config = dict(
    n_layer=12,
    d_model=192,
    n_experts=80,
    experts_per_token=4,
    d_expert=96,
    d_shared_expert=0,
    activation='swiglu',
    moe_layers=[0, 1, 2, 3, 4, 5, 6, 7, 8, 9, 10, 11],
    router_score='softmax',
    normalize_top_k=False,
    routed_scale=4.47,
    balance_loss=0.000646,
    balance_bias=True,
    n_groups=4,
    groups_per_token=1,
    init_std_router=0.0114,
    lr_router=0.00112,
    n_head=6,
    n_kv_head=2,
    head_dim=32,
    vocab_size=16384,
    norm='layernorm',
    norm_place='pre',
    norm_eps=1e-05,
    positions='rope',
    rope_base=2020.0,
    rope_fraction=1.0,
    qk_norm=True,
    attn_scale=0.177,
    tie_embeddings=False,
    parallel_block=False,
    init='uniform',
    init_std_qkv=0.0371,
    init_std_o=0.0,
    init_std_up=0.0371,
    init_std_down=0.0,
    optimizer='adamw',
    lr=0.00214,
    lr_mult_qkv=0.5,
    beta1=0.9,
    beta2=0.95,
    lr_head=0.0102,
    warmup_steps=350,
    schedule='wsd',
    decay_fraction=0.387,
    decay_shape='linear',
    final_lr_fraction=0.05,
    batch_tokens=[131072, 262144, 393216],
    seq_len=512,
    doc_mask=True,
    train_tokens=801400000,
    steps=3355,
    dataset='wikipedia_en',
)
Below are experts of layer 7 (counted from 0) of a mixture-of-experts language model. Rows are named router (the router's row for the expert) and show model dimensions 0-95. Each number is 128 + 24 x the weight over its row's rms, rounded and kept within 0 to 255. Numbers have three digits each.
After each expert's rows: a language model's description of what the expert responds to. This comes from a sample of Wikipedia text that the model never trained on.

# expert 43
router:151116107124122129109097163103113141132140077113103153108147109138120123136059118114118124132096112134116104122167103093122111152135143091104151144093141130101108112114117119146106076116120147119110137118234131157137151101148102097105114138133126117111108101164142147179144116122091149118
Months and time nouns. Month names in dates and common time or weather nouns, e.g. 26 October, July 10, year-round, summer, storm, day.

# expert 14
router:081152093117107171126105147121142092126154174126107141122170156143099115101180124115129172120121147114112132104143145126127116150133169095139121120075151140121088143142115131149149078150091068140125112093153067145123156110157149084113107123094164120172144107097091141156122090140107161118
Government and political nouns. Political and governmental nouns such as Secretary, Senate, Affairs, government, and prepositions by, from, of in articles on politics and officials.

# expert 6
router:134135146137144131119113155102142084122142096156128146161136149095117129164164118109126181152156111114149143153195153134109127177113130149145121133132145126142129102150123117121140134117124156161139124151077111109123124138140096145145134149131159131091134141107128172077107117139117153147
Prepositions and list commas. Commas and prepositions like in, of, from, within, plus colons after infobox or taxonomy fields, as in Location within India, Kingdom: Animalia.

# expert 50
router:092151089168055093154133102097137142098112143114139126140132119156164113093131104099102167116122139109150152140078152142159128148153146174129160127141142115143129145161096069149163117146119122137117113147162113097122122134124127056130116085108152074094105115150114097160113133114109140128
Clause-opening subordinators. Sentence- or clause-opening words like However, Because, During, When, Although, In, and gerunds like Knowing or Using introducing a clause.

# expert 8
router:110163125134099151127102138165094150099133132118126116132140145124117119106127134161124155166172125133145093098129102125139151131156089134126085136138107136125113125123107082088116121128113117157093136109121129177122154183134109150161124139142136162143171108173135133131140120098132118164
Abbreviation periods, name pieces. Periods after abbreviated botanical authors (Hook., Lam., et al.), decimal points, closing punctuation, and Arabic name parts like ibn, Abu, Al.

# expert 55
router:151071120142104123115167113109110127120120124098134096140113091163128150121079143138166071141119106134103087133125129138086149086107121110133162177130127121157192147145127113087158151149108141108135119154122150163126108129088136133107154140124151139101118121126101107148123129125120114132
Pieces in titles, names. Short word pieces right after an initial capital in names and titles, e.g. B-ion-ic, St-ring-ers, B-id-leman, Beat-les, and "On".

# expert 35
router:156088145132137152139149121155134128092145110097142101104136103169156102135135084132147138170103179106107106130118091129135117069124119119133148107134134089107155136152112130150139134123151111161130123109159128088140143126151145124154107089116140159117164126073090136116105156102130118096
East Asian romanized syllables. Letters and syllable pieces of romanized Chinese and Japanese names, often beside CJK text, as in Qing-d-ao, Yi-w-u, Shin-obi.

# expert 38
router:122160118147155160082086144141146153104135122120106162106121090105147121146175130129095110196078110096096140084167124106150141129102112141100140137116130134149094103128134143086146126089124149135101149134118159106091152142132124143138125136113126141080136090059160177126137127157166124117
Pipes after names. Table pipes following a person's or team's name in sports, racing and poll tables, plus country codes like ESP, FRA, CRO.

# expert 21
router:132133140103150122155114114127137099172075152158097103091163128143174091123116139135143092130145172142174140137102096107157122168074142157097140110159143124094116151140101147158117127150161106112111140079139083129151148126109158127107123122113125070158153104156126103109151150128154130077
Conjunctions and table separators. Words like and, but, was, and adverbs such as originally, usually, plus table pipes, mostly after a noun or comma in release and airing contexts.

# expert 46
router:153115099109169167154093120156174126136140132119137155088153116148138138152134123121126161101119141095131152131105143130111130193155116088136128149148122131105104125154123154143125135110149131172171100110097138120151097108135139157157169152114101164140138115176159120113137130089104100136
Determiners and possessives. Articles and possessives starting a noun phrase after a preposition, mostly the, also his, her, their, 's, a, e.g. "from the King".

# expert 57
router:155106122133111127180135120098158178135146098108107162141159100139098155159079141126085100096098107109135119124125102101122122078158174101097120082094140164126095126099179136123115083161101109124119119125159111139178130115135134112105158129121140154136127118096110130110111135137107168151
Technical and domain nouns. Modifier nouns and adjectives in technical, economic or institutional phrases, such as engine, health, financial, nuclear, private, home console.

# expert 53
router:130072155151122145170149108109109157124116109112116146142148063118099168151086125110131066125121135123121097123121126087123143040130166124121120117082122167139108143111146134118116133122112136111134124126110132138134090114112128144128134122144132127162120115139135106128110128108108138153
Technical unit and term pieces. Word pieces in technical and measurement text, like mol in g·mol^{−1}, mm, Height, megapixel, cylinder, chip.

# expert 33
router:135110165090170081155154121114142143128141104109114130101137163103121145115114108083127068096118127152116119158173116079113117091070157140127165109108152125097145122115137152157145167109137105060124137166160132100101119108118151138142165122121088161140128171109138124130145139121111133115
Sports stats tables. Pipes, numbers and sports terms in game logs and stat tables, such as yards, touchdowns, rebounds, W/L columns.

# expert 30
router:141131116145134146100124135095162074134134131139071126101143128104155129105095129127149131144099143116117146132138102120133103118109106113097158086155137100106107073161093101137135138120146139131129131111168080098125148120102102104135098106146083152160130110147110146140162136114122110141
Mid-word fragments. Middle pieces of words and names such as th, st, -in, as in bimonthly, Hawthorne, Mother-in-Law, plus ordinal th and words like last or first.

# expert 15
router:093171137130082118106137141119147094156135128136145154139128143138132095125184140148101193140187151135184140137195171150164115141162118116121131133108136093127120128149129125127151109128161131154119110094067114125127125104143121134127112140121128111133180090184116164146145103191132139140
Prepositions after nouns. Prepositions such as of, to, for, between, against right after a noun, especially in titles and phrases like "the effects of".

# expert 17
router:136124125105084188097100128138137127104130165091115156115129145130120139115131150176155129186139103119130138091094119143107098110122111100127120124124123113127108092107111104121128144114133097147173124124166096122123118157173128134144123109114122183123087093098117092103107131127145148162
South Asian/Slavic name pieces. Inner syllables of transliterated Indian, Slavic or Turkish names and places, such as Dasg-up-ta, Ern-ak-ulam, Subram-an-iam, š, č.

# expert 45
router:141117111147092143153144121119106156108102092098117082090132104142115151135104142141173083133141140139128086123130140108128153114098100089122143131131115124157167120144088111088102162171103108115093115158146147115126130176056143171120157133155149152126116135119129101146125112093107095161
Mid-word letter chunks. Short letter pieces inside ordinary English or foreign words, often after an initial b, g, ch, such as wh-is-ky, b-ott-om, wind-ing.

# expert 44
router:141147103129094129158120086126122111138139154118140142118129116140165136126095125082127140097145130106173137159106118142147149121153157130153123158115141158133130143168077119124166102160158118173126106159178126125147107100125143098142133099116142087123116090137158113147117110112111097164
Verb endings and particles. Verb and adjective endings like ed, ing, ated, and particles up, out, down, plus verbs such as caused, decided, found in descriptive prose.

# expert 56
router:146158112162125124108135138139113125140126140103104154114118139146110145083150122097090117137088147110111125098138140129128146144040170150149150111154148109148137096145113123135124081093118167116137121153130114105146168160111151123167140139112135149153088146127152125133167127086142169133
Time prepositions in biographies. Temporal prepositions such as during, until, before, from, In after a name or period in sports and career biographies.

# expert 16
router:153177147129124154084105100104147109130119120158155114163152169134130113153127125171112143145169132128171144120200142118132140164139137143118125151169155172119120103147122118137116134129118168144099117130068134165122158125144107074162103129098125142104166133157109172121128137116103155129
Commas. Commas after names, places, dates and clauses, before and, which or an appositive, e.g. "Hazard, KY", "Sunday, February", "In 1978,".

# expert 63
router:133108100157137089122125155117150136136137139127136150133112093097136132122123142161122128145115119097088109149166098121127095098138115145136078138108094118166112085102145162110125148079111149129107137165160153160052142105147094177153094155085096121123101117160129100104116133159143119141
Parentheticals and non-Latin script. Tokens after an opening parenthesis or in tables, including chart names like Sverigetopplistan, byte pieces of Arabic, Greek, Japanese text, and numbers.

# expert 49
router:120144098147104142150164114115113170117111121148126165117125071131112136145087143153089106093148111105142090096112107116139148042174119135136094123093142153129076120124179129121084094140106135119104131140146129125122121105155137164112124090171094152155095107119155121115112109088123091182
Chemical/medical word pieces. Word pieces inside chemical, medical and biological terms, e.g. ur-ic acid, ac-et-ate, cy-t-okines, u-ve-itis, plus words like nuclear, drug.

# expert 54
router:136096122108186132160117106148159125164156128124136156129135133157129142127147144109149153103072130114152129151125112118112123191145133078114139101154132161118137148156116137152141172106121154134145106097092139109157116125130152171147143160096111151141169128133133113105163135133122100136
Determiners and possessives. Articles and possessive words before nouns, such as the, his, their, its, and 's after names or years, as in 1999's Metropolis.

# expert 60
router:144118121126151119159088151099119129103137143125125124122135141111125149142112091124160171152109130093074134162172091123155103088101121110095065153141087124154155110073126157126127132109156184136132136129119132152139123141136073125129121190157153089115091131115127155102067109116118157143
Line breaks and structure. Line breaks, section markers like ==, table row ends and short infobox values after colons, as in Platforms: 2, Length: 3:31.

# expert 26
router:151130096137183122070150116165108105118114102117130100126128114150099177103136127145153120140127142148104111125141103153163110110168145105112112117142140169134144138173103129150119102162094116156108121108181111152085134150120132093138122137121128145142188100136122147148156103121096085106
Word-initial capital letters. Single capital letters or short first pieces starting a word after a quote or parenthesis, such as N(uremberg), C(reating), the g in e.g.

# expert 41
router:141097093106175176195119084135145145121122120131157153091164134130135152149154141117110165086094140117156105152156119123138134168157109077156130118128140155111126129132151136133121141110143146170155106109098159119168100098124153159121168157136117150154124123144163125130141133111103120125
Determiners and possessives. Articles and possessives starting noun phrases, such as the, a, his, its, their, plus the piece her in herb.

# expert 23
router:129153144135158125120140156162136126098168106112127146090094131130132113116152112133161082150114108151084134129198138131137093093172145114111118121123123132144108152094175156121124139096140120094099145137146140102115149158125125166114130143123109172090146140136143158098105136112154082115
Table cell separators. Pipe separators and first letters of cells in sports results tables, e.g. Win | 29., country codes CRO, RUS, ESP.

# expert 4
router:117156158116118106121087126160116109172132164141153144141140137125130106115191098183104167171143131139153103109164154145152135111116122166113134134139115148136136118154099098116156118146140121131151109112092122145149134147119131159155083162095103151094174133059133140122143090149150088116
Colons, periods, list dashes. Sentence-ending periods, colons before lists or subtitles, and line-initial dashes or en dashes in lists, credits and references, e.g. include:, ")."

# expert 47
router:078179105160079072142126095140143131107136141114113147134123120151186127089111123112104180101155119113147164152090132145158132145157143177135153137116149097138130183166086085141150095136120103134113119127167120146141116129123129081136137100100147060099111102133125094141105104135125116125
Verbs and clause connectives. Verb forms and endings in prose, like defines, relates, recognized, named, plus connectives such, that, However, because, although.

# expert 9
router:135144144136107126102115120181119140122109107108146116134107118142090155106112131171145155170155109130121107079108151106151146101151144137120157104143145145118122140145117096118143134109071139126149128115115146131138160141144110164120110161144139157129175134154074143128148128130107101157
Periods and initials. Sentence-ending and abbreviation periods, especially after initials like J. or K. and after Gen., plus commas in numbers and list dashes.

# expert 34
router:149104109131144153087124132170125104119127122108138108098147111145129137136154103132148154183101165121124115115128113110153107072129090124119123109158102113115141112170099128145134117129148122147123120110159116117132143139154138087151106100131123155136148086108134156143142126099126053102
Initials of Asian names. Single capital or first piece of a name-syllable in East Asian romanized names, often after a space or hyphen, e.g. Yuen Wah, Ha Yeon-joo, Kim Dong-hwa.

# expert 1
router:125126158133146138108122147090135104119149080143151138143120158130143124136146114122112153166171149115130153123201151096148103132128113154122107151139159114145132094133121118116128137110109151133116122109069135141099139131119129068187117141126123146093148116123124167132127164120135144151
Commas after names. Commas, and comma-like punctuation such as ")," or "",", ending a name, date or list item, e.g. Edward Clive, / September 8, / Rolling Stone,.

# expert 31
router:160132135145105153073077155162112102107142100113088122169141140104104113144134143143084151172086156134128153087157134148142148118138125103134137085134134100122120125147153126114119077114168114136134132149117123160156160111146119128144154119121120126135121092104105192156152147136128126076
Acronym capital letters. Capital letters inside acronyms and call signs, e.g. WHDH, WTHR, CTRL, IKEA, AFEC, plus " and" in lists.

# expert 37
router:124146140106132143095135116155153110147090109162091128122137107110131098097097135162131112123125163154139148154113091147151119078141107110113144130147155119115137115153103150165114137159149113172138124105177079105138138114124148131103080099122157093167165109117097164128152140126127117096
Word-start consonant pieces. Consonant-cluster pieces near the start of a word or after a hyphen, e.g. Over-w-helmed, fore-w-ord, all-w-hite, Basing-st-oke.